config.yaml
n_layer: 10
d_model: 192
n_experts: 80
experts_per_token: 8
d_expert: 64
d_shared_expert: 0
activation: "tanh_gelu"
moe_layers: [0, 2, 4, 6, 8]
n_empty_slots: 10
router_score: "softmax"
normalize_top_k: true
routed_scale: 2.83
balance_loss: 0.00824
balance_bias: false
init_std_router: 0.00897
lr_router: 0.00136
n_head: 6
n_kv_head: 6
head_dim: 32
vocab_size: 2048
norm: "layernorm"
norm_place: "pre"
norm_eps: 1e-05
positions: "learned"
qk_norm: false
attn_scale: 0.177
tie_embeddings: true
parallel_block: false
init: "uniform"
init_std_qkv: 0.0524
init_std_o: 0.0
init_std_up: 0.0524
init_std_down: 0.0
optimizer: "soap_variant"
lr: 0.00393
beta1: 0.95
beta2: 0.95
weight_decay: 0.072
lr_head: 0.0051
grad_clip: 1.0
warmup_steps: 200
schedule: "wsd"
decay_fraction: 0.571
decay_shape: "linear"
final_lr_fraction: 0.0
batch_tokens: [32768, 65536, 131072]
seq_len: 256
doc_mask: true
z_loss: 1e-05
train_tokens: 295600000
steps: 4049
dataset: "wikipedia_en"
Below are experts of layer 2 (counted from 0) of a mixture-of-experts language model. Rows are named up (a neuron's input weights, with its number), down (a neuron's output weights, with its number) and show model dimensions 0-191. Each number is 50 + 10 x the weight over its row's rms, rounded and kept within 0 to 99.
Before each expert's rows: "mostly gets" lists some tokens that are sent to it at least half of the time; "comes before" lists some tokens at least twice as common just after its tokens as in all text. This comes from a sample of Wikipedia text that the model never trained on. Tokens count by the router's weight.

# expert 30
mostly gets: " of", "ing", " in", " by", " on", " at"
comes before: " the", " a", " his", " its", " 19", "f"
up0:31 47 48 38 53 40 64 30 50 39 45 53 46 37 60 42 70 48 70 56 60 48 62 52 59 54 58 55 24 54 57 44 54 35 48 50 61 49 52 73 49 51 58 48 61 53 40 48 43 42 65 72 63 44 41 33 48 52 61 58 50 51 41 61 52 50 53 54 47 52 42 50 50 54 34 43 41 67 48 66 42 56 41 51 46 52 54 64 28 56 58 40 41 51 70 60 39 59 40 44 57 36 52 67 59 47 55 56 43 51 43 61 45 76 61 31 37 53 62 25 57 48 61 46 61 30 57 53 45 36 46 50 49 33 69 57 77 41 47 47 54 33 58 46 40 52 51 51 49 47 30 36 48 45 37 58 41 39 49 58 53 46 43 47 51 45 58 57 36 62 53 53 64 43 57 35 47 28 50 56 38 63 54 54 54 50 54 49 60 51 45 51
down0:68 58 66 46 52 49 34 38 54 45 63 51 46 62 56 57 28 72 44 59 50 45 48 35 73 22 50 55 58 56 44 47 53 39 48 59 59 37 46 47 43 54 48 42 38 43 43 56 43 44 41 58 52 42 50 69 52 62 53 47 59 29 57 49 60 50 42 60 48 42 40 64 60 51 36 60 49 52 58 36 66 43 43 43 51 40 52 53 66 39 44 59 52 50 45 43 65 30 50 56 39 50 42 61 52 53 55 37 55 34 53 62 47 57 59 66 60 51 28 73 26 49 45 45 45 50 60 41 55 51 35 55 58 54 59 57 37 38 52 33 55 49 36 46 47 36 58 64 51 48 55 63 58 30 66 35 53 58 50 58 62 52 42 51 41 47 34 47 32 48 58 36 65 40 42 54 46 46 55 54 69 33 52 30 38 45 44 60 47 48 54 69
up1:65 54 48 48 49 40 54 47 40 41 41 47 47 54 57 40 49 42 42 61 44 45 60 47 52 30 53 56 42 45 43 51 48 45 74 56 53 66 57 37 35 54 48 73 55 43 64 36 41 52 38 33 66 77 67 48 34 53 50 48 38 46 35 37 64 50 55 52 66 41 57 57 50 56 69 67 59 48 39 43 49 59 43 43 40 51 55 33 61 47 50 58 54 36 54 57 48 34 50 62 59 67 40 56 49 58 42 49 52 44 69 45 49 34 44 69 49 49 56 71 61 51 51 40 47 36 75 56 46 50 41 58 41 35 39 39 61 48 57 53 74 31 56 47 49 49 52 46 46 38 56 44 54 52 60 59 62 46 45 42 54 49 60 63 51 36 35 37 42 72 44 61 49 50 34 45 63 50 45 51 63 53 40 55 41 70 59 55 49 55 72 50
down1:59 47 56 47 61 39 37 41 54 58 59 34 42 65 49 54 64 44 32 62 46 39 51 68 51 55 57 64 43 46 65 45 59 31 41 43 45 49 36 51 44 73 40 48 54 56 54 45 52 50 60 63 58 39 50 46 62 41 38 34 41 48 56 35 45 48 71 46 43 40 44 51 56 42 49 75 48 33 58 54 63 60 47 52 45 37 55 48 56 60 58 66 57 37 35 50 60 43 54 49 60 55 61 43 42 42 57 45 45 51 67 65 30 49 45 54 31 52 67 59 40 43 44 44 45 37 56 54 39 55 51 56 60 49 52 33 53 48 53 39 46 63 46 74 50 52 67 63 54 50 59 51 47 51 39 38 43 35 51 61 52 38 58 25 49 33 50 58 46 36 58 46 46 68 53 48 22 47 58 67 40 54 65 58 35 48 47 49 69 47 47 66
up2:39 53 66 52 51 54 47 64 50 54 49 45 42 53 50 45 43 34 60 72 66 49 53 55 59 60 55 61 66 66 64 43 61 48 56 53 45 62 53 57 55 62 54 30 49 55 35 40 55 53 44 65 41 53 48 55 48 45 32 38 63 67 47 66 50 59 41 52 39 40 60 57 51 45 38 54 47 42 47 36 34 43 68 53 45 78 44 59 47 58 30 40 37 42 47 61 51 28 27 51 46 54 46 60 52 53 63 51 50 48 61 74 55 48 53 40 56 39 51 48 54 42 32 66 46 52 46 66 42 45 56 63 44 50 52 49 46 38 57 65 43 42 45 59 59 48 43 72 44 37 38 31 47 58 52 58 29 42 50 51 47 31 36 32 52 47 48 39 55 48 44 52 40 51 33 52 20 46 50 59 62 51 49 65 65 49 41 52 57 34 59 42
down2:60 49 35 60 65 59 44 74 55 46 52 45 41 43 60 33 60 45 52 40 62 55 42 46 61 53 67 55 55 32 46 44 31 54 42 47 64 37 58 55 53 41 37 41 47 52 60 34 36 44 58 52 25 62 46 57 47 53 47 60 64 46 40 52 36 46 64 46 47 51 41 57 74 66 33 54 60 40 60 59 45 41 41 40 60 70 53 39 57 17 42 48 59 58 53 50 46 45 35 56 57 44 61 51 45 48 44 56 58 49 63 45 60 69 54 34 35 55 59 54 52 47 61 44 52 61 50 36 64 62 48 27 62 52 47 45 44 57 27 56 30 41 57 64 52 34 44 64 63 46 48 49 47 54 38 50 57 54 58 55 42 39 55 45 62 56 49 38 57 61 55 37 56 54 50 44 55 50 41 32 59 51 46 46 54 64 62 41 45 59 34 38
up3:51 50 39 55 45 53 78 35 46 38 37 47 55 39 41 48 35 50 29 53 37 53 43 33 43 37 63 56 54 42 57 27 68 48 73 58 47 43 45 61 58 61 48 52 66 44 42 35 56 47 68 63 56 49 60 47 55 47 38 43 50 38 32 44 62 50 51 54 77 61 48 54 59 53 49 52 69 36 41 50 54 58 69 50 46 56 47 54 56 60 39 57 54 38 36 55 54 34 50 44 24 74 59 69 53 40 48 54 50 59 64 57 53 61 45 46 49 45 48 61 61 41 56 39 39 58 57 65 62 53 65 42 33 59 54 65 53 52 53 51 50 41 58 49 73 41 42 62 42 40 47 60 52 51 49 44 49 39 56 55 31 53 41 48 67 43 62 54 64 53 32 53 49 55 46 60 51 56 46 53 61 39 41 56 45 36 50 61 46 39 63 43
down3:53 44 53 53 69 44 39 43 47 58 49 41 67 56 24 62 40 43 53 49 53 52 44 52 59 42 31 31 44 64 49 60 58 55 46 61 40 30 52 63 57 58 47 60 51 49 56 54 43 40 43 44 43 56 61 52 29 42 65 46 46 44 53 49 44 55 77 63 49 54 60 59 44 57 55 58 38 78 55 40 36 46 40 56 47 43 48 54 65 70 54 51 67 48 43 67 35 38 41 65 44 50 57 51 51 47 48 46 52 42 52 40 32 59 63 32 43 47 30 66 47 47 50 44 57 39 57 74 55 59 51 62 40 67 48 30 41 36 49 54 44 47 52 43 41 31 54 58 56 43 42 44 53 45 49 61 64 60 58 58 54 33 61 29 46 41 63 51 38 37 58 43 49 59 47 61 45 47 48 41 36 53 56 45 55 43 33 74 45 49 45 49
up4:51 46 52 46 49 53 38 68 66 50 51 36 32 41 72 72 57 46 51 53 72 42 40 67 48 54 29 64 50 56 36 50 31 43 43 51 43 51 51 53 48 56 43 58 48 47 60 50 30 66 43 48 67 58 32 48 59 50 42 45 64 53 65 58 46 49 50 46 49 41 51 40 49 53 66 24 60 36 58 61 43 44 44 42 68 61 59 54 55 54 60 36 49 46 29 52 52 49 40 55 34 42 38 59 44 65 44 62 55 43 54 50 50 50 47 35 42 68 52 45 54 55 48 66 52 50 57 32 34 50 42 45 44 52 39 32 55 64 54 52 57 34 33 57 30 58 52 50 35 51 48 50 50 37 54 41 43 61 39 18 44 55 23 41 60 65 52 53 60 51 60 55 52 51 48 57 57 61 60 61 55 55 50 37 48 50 55 42 45 60 35 47
down4:42 41 41 45 41 61 61 41 53 34 57 65 60 23 37 63 33 70 36 36 66 54 63 43 56 49 66 35 51 50 61 62 56 59 63 31 54 53 40 45 53 66 51 39 57 56 57 55 39 40 42 44 51 29 65 52 44 28 45 37 45 64 48 55 48 65 55 50 68 55 48 46 61 46 58 58 42 51 64 63 44 64 40 64 40 42 53 37 49 48 46 62 46 55 49 57 52 49 70 32 48 68 53 40 66 62 40 33 37 41 38 58 50 43 67 61 52 58 55 49 38 44 44 35 47 35 53 76 59 47 53 50 47 58 47 38 44 74 53 49 49 49 57 55 53 44 62 57 49 62 53 49 54 42 53 40 48 43 47 54 43 34 57 46 49 33 48 51 32 48 53 47 29 59 44 59 61 44 39 47 56 48 52 55 41 54 30 51 41 55 56 48
up5:53 61 42 51 43 42 52 57 53 51 44 60 56 34 46 63 55 60 45 56 70 64 39 35 44 37 27 44 49 52 58 54 68 42 53 57 43 73 57 56 69 50 49 43 64 46 63 47 48 47 48 57 57 58 57 46 51 45 61 41 58 35 45 45 50 45 44 59 35 49 43 59 55 78 32 49 78 41 53 48 35 40 68 49 38 45 53 58 48 42 46 44 48 64 55 63 61 43 28 57 47 61 52 39 59 48 68 50 48 37 61 41 28 47 62 62 36 52 51 38 72 47 61 35 49 44 68 53 66 41 38 50 44 53 44 68 61 45 53 53 54 35 49 49 41 41 37 49 46 64 41 44 44 57 55 58 58 50 37 45 42 34 26 42 63 56 53 41 55 40 31 63 53 49 37 48 51 45 38 33 59 53 36 49 58 58 45 47 55 44 44 56
down5:57 35 43 48 70 51 45 67 54 56 38 54 49 60 68 43 39 53 46 48 48 38 55 49 38 40 53 34 45 61 51 57 31 71 58 47 34 51 55 49 49 47 57 62 43 39 28 66 60 62 46 61 58 46 48 46 58 61 41 42 50 58 57 48 50 48 40 53 23 46 65 63 55 48 54 48 53 51 47 34 55 54 49 47 70 56 56 39 40 51 43 45 39 48 54 58 49 69 46 55 52 58 43 49 69 75 73 55 54 52 42 58 46 53 55 23 43 43 51 47 60 57 46 45 73 47 48 46 52 43 32 42 66 43 48 38 54 49 61 45 49 37 57 58 50 46 46 48 49 37 43 40 63 38 41 56 23 44 42 55 43 71 54 44 48 50 53 39 52 54 54 53 67 52 25 54 67 55 52 42 22 35 49 56 33 53 54 59 69 50 57 46
up6:31 60 53 49 48 48 50 47 54 66 55 34 55 32 56 27 58 61 59 49 60 57 49 60 49 46 58 67 55 77 58 53 63 32 59 38 58 48 60 62 48 40 51 47 60 44 44 65 55 42 64 51 50 36 42 51 49 44 54 45 55 47 56 56 58 38 63 55 58 82 57 43 56 60 68 43 55 48 60 40 38 62 52 54 46 47 40 51 47 59 50 49 66 50 42 49 33 77 54 30 51 37 51 56 63 43 52 59 44 64 40 58 51 62 55 48 43 34 35 52 72 58 70 49 33 42 44 44 61 47 72 44 28 48 61 49 45 53 35 58 40 62 49 47 44 49 49 50 48 70 42 51 43 53 58 63 65 57 58 37 65 43 48 43 60 61 58 53 62 56 56 52 40 56 47 37 45 50 43 65 44 39 40 42 48 61 39 50 40 47 32 49
down6:50 43 62 48 23 54 62 43 50 50 49 37 43 26 75 53 38 31 48 50 56 75 51 53 46 32 50 49 73 43 50 50 47 46 55 48 64 43 60 43 39 50 51 52 60 59 59 47 43 44 59 50 26 53 41 44 35 59 48 25 63 55 56 49 39 49 43 59 63 41 47 63 46 42 52 48 41 45 40 54 55 65 50 63 55 44 33 49 42 43 48 42 47 48 38 38 57 55 68 56 50 66 44 42 34 39 38 55 56 38 51 55 44 42 57 75 54 47 64 53 41 47 45 78 67 46 46 55 54 47 53 63 51 46 54 66 66 48 45 38 39 60 66 47 51 39 53 41 51 53 57 43 62 53 47 40 26 48 66 61 36 51 46 37 50 46 49 39 48 49 43 42 47 45 49 40 50 45 63 54 48 58 51 52 73 42 45 60 72 47 69 61
up7:57 50 41 45 61 54 49 59 59 32 58 62 44 42 66 47 56 56 54 41 55 67 37 56 51 52 58 54 36 48 70 58 47 45 57 71 60 54 39 44 64 48 50 36 60 55 62 42 64 36 46 42 47 48 39 35 28 44 44 53 52 68 44 68 29 47 43 61 54 66 58 53 63 28 55 26 37 64 49 46 53 66 48 41 55 55 69 54 57 52 45 60 60 49 54 57 46 47 49 30 37 39 51 53 61 52 70 34 64 39 41 43 57 42 46 49 49 39 59 54 53 46 27 42 52 66 66 44 45 58 43 64 62 55 37 48 65 47 41 40 37 50 60 46 51 32 49 40 53 38 51 56 37 55 38 50 47 47 58 67 57 38 35 55 39 63 58 67 42 38 47 49 50 53 58 38 33 43 66 50 54 45 35 53 52 55 35 49 40 45 44 62
down7:42 48 49 52 33 60 36 60 44 28 50 53 53 53 43 52 45 52 40 44 32 52 53 26 49 25 32 59 35 46 67 42 58 42 43 39 46 60 47 36 42 54 56 44 46 45 48 22 48 64 53 69 57 53 64 57 47 24 54 52 36 43 49 56 67 56 31 55 62 57 34 43 39 48 65 48 43 47 30 54 55 50 52 52 45 40 63 52 32 64 56 49 62 47 65 55 47 45 55 54 49 38 48 41 58 76 53 39 64 36 49 61 45 49 67 54 45 63 58 77 68 56 52 59 51 52 52 33 68 49 45 61 57 60 56 43 33 55 39 56 56 61 57 65 62 57 48 61 56 47 49 60 47 50 57 59 48 61 50 66 57 55 63 56 50 49 47 61 58 39 44 60 49 46 39 49 45 58 49 54 45 26 52 42 51 50 49 44 67 54 59 47
up8:52 41 52 52 27 60 45 53 62 64 49 61 57 58 58 53 54 54 54 62 79 39 66 53 56 37 69 49 61 56 45 40 49 57 47 71 48 52 68 53 58 48 38 56 58 52 48 37 72 43 70 51 53 36 43 38 61 50 54 49 62 52 36 52 36 57 50 49 63 43 54 41 61 52 43 41 56 35 59 52 47 51 42 59 36 53 41 51 51 68 39 61 32 37 46 48 53 41 40 57 21 30 40 48 55 63 54 33 35 58 55 60 45 50 66 42 54 46 47 46 55 65 63 45 47 35 52 44 71 54 50 61 46 60 56 38 43 64 54 51 47 46 41 45 44 59 29 41 37 54 42 40 57 52 54 65 45 65 62 44 56 47 64 66 48 51 42 59 51 37 32 54 48 59 51 49 57 23 33 46 62 46 65 43 46 56 49 60 52 43 39 53
down8:42 51 56 62 46 57 54 43 58 62 42 50 51 48 63 34 35 63 68 48 47 56 40 63 45 45 49 23 42 48 59 66 29 53 55 60 43 63 62 46 54 62 39 29 35 43 58 45 38 32 37 33 57 56 62 40 38 45 48 59 58 54 45 56 46 55 36 64 40 35 46 42 57 53 54 35 42 47 58 46 48 55 59 42 53 58 42 52 52 58 31 49 34 40 59 43 55 58 39 58 39 66 51 55 57 52 44 43 54 53 51 38 46 54 54 57 64 64 52 74 67 48 46 41 71 54 38 51 47 37 32 57 52 44 48 39 51 60 51 51 51 39 52 36 37 46 58 50 25 61 43 64 46 57 50 49 42 53 61 49 69 61 70 58 60 62 56 38 53 57 34 42 42 42 28 62 59 52 36 56 48 28 47 60 43 61 66 50 46 52 38 54
up9:51 52 52 44 63 61 69 74 42 56 40 61 48 55 45 55 46 45 48 55 60 33 49 29 51 46 51 45 38 69 48 62 41 62 37 55 48 45 69 48 47 53 33 44 44 50 37 48 31 53 61 49 40 58 40 49 52 54 38 51 61 49 54 53 39 64 45 58 46 53 58 48 46 57 59 20 61 47 51 46 52 56 47 44 54 54 52 56 44 55 56 36 51 48 47 53 50 46 47 45 71 36 60 76 41 57 48 43 53 56 43 42 42 69 46 47 51 51 76 41 73 56 29 53 43 47 54 51 42 51 51 50 63 61 54 46 54 30 43 41 56 32 38 52 43 45 72 49 47 64 53 37 47 70 47 46 61 45 62 28 47 42 57 43 51 66 51 50 46 48 49 71 67 64 50 77 50 47 46 71 54 61 52 36 46 50 44 54 39 28 47 39
down9:60 43 53 56 57 50 25 52 62 33 56 65 50 58 46 61 50 47 47 65 49 54 67 47 54 55 65 55 42 65 41 35 58 46 61 57 43 57 41 55 72 63 47 52 59 48 25 62 51 50 61 54 56 48 48 50 45 48 56 41 61 57 55 48 39 37 51 42 37 58 60 61 36 40 52 51 51 46 53 52 57 63 40 47 48 47 35 56 44 69 59 55 56 75 47 39 61 37 65 45 49 41 57 65 51 65 38 47 64 52 49 61 40 53 55 41 44 55 62 41 42 29 55 48 45 44 39 52 59 62 47 49 33 51 48 29 38 41 44 38 47 58 50 51 41 48 62 45 54 32 40 46 57 60 28 31 65 49 46 35 48 47 40 46 46 21 29 65 48 57 37 58 70 56 52 37 60 53 34 43 50 34 38 32 45 43 59 55 48 58 52 60
up10:40 46 63 46 55 53 61 61 42 69 57 35 50 55 65 35 60 45 49 64 33 64 48 41 62 49 56 46 50 41 74 49 62 59 31 43 43 70 48 51 51 55 58 59 46 48 61 32 57 63 43 38 42 53 51 42 46 54 67 39 54 56 56 30 35 53 45 50 49 46 63 56 43 45 66 46 39 45 52 56 54 42 56 60 58 58 46 55 61 58 61 45 57 60 38 58 47 42 35 48 53 11 52 51 58 46 42 38 54 33 56 47 47 53 73 53 59 38 64 51 49 49 52 58 55 61 39 42 40 52 55 74 50 28 35 56 43 36 58 49 34 67 39 55 62 36 64 45 53 52 56 57 63 49 44 30 60 59 52 32 62 51 56 44 45 53 48 51 50 48 30 41 53 40 57 50 52 61 53 50 64 52 31 44 60 61 43 37 68 53 47 55
down10:50 35 55 53 44 70 68 64 47 42 45 74 40 59 57 47 27 52 61 47 58 64 53 39 56 68 43 50 54 38 38 50 64 41 45 42 42 65 58 64 55 47 56 56 45 58 36 41 47 61 35 53 58 56 45 37 41 51 38 59 35 61 63 54 57 69 47 55 42 52 62 48 54 49 35 47 46 51 55 45 47 44 52 54 73 54 47 49 48 45 57 44 53 48 42 58 50 44 50 57 44 61 45 41 62 51 52 63 61 60 51 41 47 47 37 60 68 45 64 46 32 41 53 22 50 54 34 53 55 49 42 54 48 42 52 66 61 64 38 45 57 40 31 33 50 58 44 40 57 44 58 67 39 48 44 49 56 44 57 41 47 58 36 56 66 40 68 46 56 52 59 51 42 40 50 54 59 57 57 43 53 42 37 49 61 14 53 59 61 52 15 47
up11:41 58 40 55 44 58 63 42 52 49 52 64 45 45 56 45 67 40 21 56 67 32 51 44 57 67 46 60 54 71 36 42 51 59 43 35 36 61 42 48 50 39 49 43 55 51 65 54 58 64 56 60 35 62 60 42 51 58 46 57 43 53 33 41 62 39 48 38 59 68 50 31 65 43 58 38 61 59 53 62 60 56 35 50 52 55 57 51 40 54 45 49 49 63 53 49 51 50 38 36 36 61 47 58 52 51 49 39 57 58 56 52 51 47 66 43 40 36 42 48 37 47 61 60 45 62 54 44 36 49 47 42 47 61 54 44 52 41 41 48 51 58 38 30 53 17 37 43 37 52 68 64 53 60 52 74 66 52 49 54 58 35 45 61 50 50 58 73 34 49 48 55 66 49 45 50 41 41 52 53 39 46 75 40 53 47 58 47 35 46 56 46
down11:44 63 47 63 56 46 52 40 35 39 41 40 56 52 56 34 46 53 51 44 38 51 50 56 49 38 58 57 59 51 54 45 60 38 40 55 33 71 70 34 52 63 58 51 46 43 37 65 37 50 71 61 55 54 40 58 35 49 56 38 54 48 44 59 45 50 49 57 60 52 40 59 70 44 54 48 49 49 63 40 48 43 60 60 41 53 46 66 41 63 68 68 41 48 50 39 51 29 54 42 59 47 54 71 38 56 53 69 49 38 45 50 34 58 59 38 59 50 61 57 47 53 43 47 49 47 43 42 55 58 62 53 37 49 58 48 35 51 30 49 49 59 49 79 41 69 63 33 51 63 62 37 47 44 33 43 51 51 59 49 71 72 62 45 38 44 38 40 53 39 66 66 38 26 55 45 56 54 38 52 53 46 43 38 62 56 59 47 53 51 49 65
up12:47 56 56 44 55 49 50 33 57 56 52 61 59 40 60 48 46 42 40 48 61 64 54 52 44 33 65 57 52 48 34 59 52 50 33 44 46 48 45 45 51 30 42 69 26 56 57 52 68 45 41 63 40 50 47 50 50 38 42 35 67 63 54 54 38 50 32 69 64 49 49 48 22 58 54 60 46 63 59 47 46 52 56 49 47 63 64 66 51 33 51 37 50 42 44 49 47 51 38 40 56 42 54 54 40 60 54 60 40 57 64 75 55 45 33 43 36 49 61 59 64 54 46 70 62 58 50 58 63 61 43 61 47 59 59 48 40 59 53 57 55 75 37 40 70 49 37 49 59 38 61 56 38 36 41 61 32 53 52 27 43 42 61 53 52 44 43 38 58 51 54 48 66 45 58 44 54 45 39 63 65 60 54 65 48 46 47 33 51 44 41 52
down12:57 38 56 49 53 55 71 49 72 60 55 74 49 51 58 58 53 59 69 45 50 44 48 63 53 74 59 58 37 47 46 57 42 55 47 34 59 54 54 41 35 53 46 61 56 28 42 55 60 48 40 71 59 55 53 52 65 58 42 46 58 52 37 52 46 37 48 45 58 44 49 61 36 43 64 34 59 48 40 34 61 73 51 51 73 41 54 43 60 47 17 50 65 43 54 61 55 52 52 45 37 50 45 71 57 52 46 59 37 62 49 55 53 54 42 51 67 46 49 56 58 27 53 66 40 47 41 52 39 47 42 63 46 53 37 38 50 60 36 53 53 49 57 43 24 60 44 38 37 43 49 49 61 44 52 60 61 41 45 40 49 63 50 49 57 44 45 54 56 49 48 52 51 36 46 44 42 40 41 60 37 47 56 62 35 60 58 59 73 40 47 53
up13:58 42 46 55 33 65 75 38 60 43 74 54 51 53 29 48 51 44 41 64 47 50 45 61 54 47 43 49 61 51 54 49 63 55 63 57 47 40 47 54 51 50 69 60 68 45 43 49 64 56 43 47 21 68 54 45 48 44 24 53 54 59 49 43 54 46 44 45 53 58 55 47 58 42 33 35 41 50 56 50 45 53 53 55 60 61 55 52 61 53 47 46 49 43 44 39 55 36 43 32 44 56 57 59 55 59 36 62 62 58 61 53 53 60 35 41 51 33 49 53 54 50 50 42 58 59 58 61 50 50 37 55 35 48 38 74 76 50 74 44 56 59 66 55 66 58 57 44 51 49 71 43 53 56 58 53 48 37 52 55 71 30 49 48 66 56 63 56 44 33 61 56 59 65 70 49 60 58 44 45 42 52 54 50 33 50 48 53 35 35 45 57
down13:55 65 55 50 47 59 46 52 64 32 48 64 49 57 43 61 46 63 54 54 78 39 39 44 52 64 48 45 54 59 54 60 55 53 57 47 50 51 56 56 38 56 49 47 55 64 60 37 51 44 37 43 55 55 58 51 77 56 42 30 38 58 50 41 64 32 64 44 46 37 61 58 66 36 64 37 45 35 50 42 73 53 50 53 55 28 64 61 38 57 54 43 61 47 59 65 41 49 37 22 58 45 51 69 30 53 49 37 53 50 46 52 55 40 49 48 60 50 46 53 40 42 61 53 34 59 40 56 46 49 32 46 52 50 55 35 55 61 33 54 40 45 61 51 53 61 40 40 48 52 45 68 74 48 50 48 47 54 47 52 33 47 46 37 36 59 59 49 37 50 48 40 40 56 41 37 55 42 44 50 48 40 57 39 44 45 29 67 71 52 52 65
up14:38 53 49 45 62 50 64 49 45 48 45 43 37 45 72 27 54 72 64 62 61 39 71 42 54 41 62 47 61 61 49 67 33 45 39 50 46 52 60 53 61 42 33 57 51 48 69 49 58 53 50 56 49 47 54 31 67 52 56 35 60 55 46 43 52 67 58 55 60 50 49 58 38 59 71 35 56 62 58 41 55 44 45 46 58 46 43 39 58 45 51 62 51 65 49 49 56 63 58 33 57 33 50 65 49 54 34 43 40 66 57 59 62 44 67 47 48 44 53 50 49 59 49 41 44 59 51 56 41 59 67 42 44 43 61 30 41 45 48 63 49 45 55 67 35 56 49 50 62 59 30 41 54 32 38 50 46 41 59 43 48 36 69 50 51 45 28 34 44 29 56 65 56 48 53 50 63 39 49 61 50 46 47 53 48 51 31 39 60 56 53 29
down14:55 35 23 31 39 47 65 44 56 40 57 40 58 59 41 65 36 59 54 55 47 58 64 35 44 43 53 43 52 40 43 46 47 47 54 38 41 50 58 44 49 47 55 52 50 45 44 34 54 42 55 39 62 62 64 41 63 64 50 24 39 53 49 24 54 46 56 57 67 54 46 56 64 49 54 51 52 62 52 50 64 63 47 44 45 56 60 33 52 63 47 52 37 42 59 41 54 30 76 56 41 53 40 40 59 32 36 43 50 45 45 51 58 52 62 69 53 58 51 33 49 60 40 43 49 40 28 52 40 48 49 51 51 54 61 51 34 41 57 67 74 45 47 61 59 62 33 52 54 58 39 46 36 60 46 42 45 59 64 45 47 46 61 57 54 42 58 64 47 62 49 43 47 70 52 28 53 39 42 33 34 64 49 53 50 61 42 47 64 47 47 50
up15:54 50 65 51 36 43 42 25 50 59 48 57 48 54 62 44 48 31 68 38 57 39 69 64 56 28 46 57 53 37 47 48 41 34 50 45 53 41 70 49 47 54 47 63 66 45 55 48 30 55 79 67 55 57 49 60 39 65 46 64 48 36 49 34 54 40 62 51 47 28 60 44 34 38 50 48 54 45 48 48 47 60 46 45 52 53 33 49 64 65 55 54 47 60 51 55 53 48 48 67 45 53 50 46 69 46 45 52 29 45 56 37 36 45 49 40 57 67 53 44 36 49 71 48 52 51 47 36 46 39 55 50 53 55 49 60 38 70 46 67 53 49 62 59 39 48 45 50 52 58 60 50 56 50 44 66 71 63 39 50 52 50 69 73 52 45 52 43 55 56 46 66 38 58 48 26 56 51 35 55 51 55 61 51 41 60 43 64 53 49 45 40
down15:52 55 52 66 55 48 38 41 30 51 47 54 60 66 43 39 63 39 46 61 43 56 39 44 44 49 53 50 52 57 65 33 43 53 33 52 48 52 39 40 77 40 66 58 46 44 47 46 41 40 43 60 61 58 54 59 41 39 55 53 45 51 55 65 35 39 60 47 31 44 56 35 76 67 48 47 56 35 43 37 66 42 72 38 48 49 49 63 53 46 57 52 60 47 67 55 55 56 33 48 61 58 54 63 43 38 59 54 52 38 40 55 56 50 45 53 52 59 46 46 38 53 53 48 61 69 54 50 42 33 42 52 55 33 52 49 24 70 51 37 51 48 61 34 28 52 53 57 45 52 60 56 34 56 55 45 62 57 56 37 57 54 58 58 67 52 44 48 38 37 40 54 59 44 41 57 48 50 28 58 53 36 50 47 28 56 37 43 43 72 45 59
up16:49 44 59 52 53 54 45 83 48 43 37 42 45 53 44 36 42 52 57 50 54 58 59 52 53 45 34 52 42 44 40 74 70 55 58 53 53 59 60 51 49 42 45 63 50 50 45 53 41 50 63 28 51 54 48 52 61 63 37 70 61 48 24 61 48 48 48 50 35 50 61 34 49 46 32 37 64 65 51 47 45 68 47 40 43 71 54 47 39 34 48 46 66 50 47 41 48 53 60 45 40 38 54 53 66 70 60 66 45 47 44 45 70 55 39 53 45 54 34 54 73 73 57 62 45 64 39 57 43 50 54 50 52 60 52 51 62 50 43 43 58 61 58 78 44 48 39 70 39 53 46 39 61 59 48 50 58 49 47 54 41 49 56 56 53 50 60 40 51 60 59 42 39 58 44 37 38 74 37 42 51 42 58 35 40 49 57 57 55 50 36 48
down16:57 62 55 57 38 51 53 43 57 67 54 64 61 41 49 55 43 40 41 55 52 34 40 44 51 38 48 51 52 35 37 60 46 43 56 54 52 35 47 43 37 56 49 48 46 42 54 72 54 59 28 38 50 45 54 59 64 60 43 40 57 59 64 52 53 40 42 31 63 49 39 65 51 60 60 45 28 41 57 57 62 48 48 50 44 32 57 51 49 66 52 51 41 63 55 57 56 51 63 61 45 49 62 67 48 36 45 38 47 29 68 61 59 50 53 64 52 43 58 49 24 39 52 62 38 49 43 64 41 64 35 41 57 33 48 52 45 51 38 52 45 49 50 49 46 34 45 27 68 36 59 73 64 62 50 45 45 47 42 51 52 58 68 50 34 46 41 53 37 40 35 46 60 48 54 47 51 40 53 44 49 45 35 43 66 68 59 75 45 53 66 59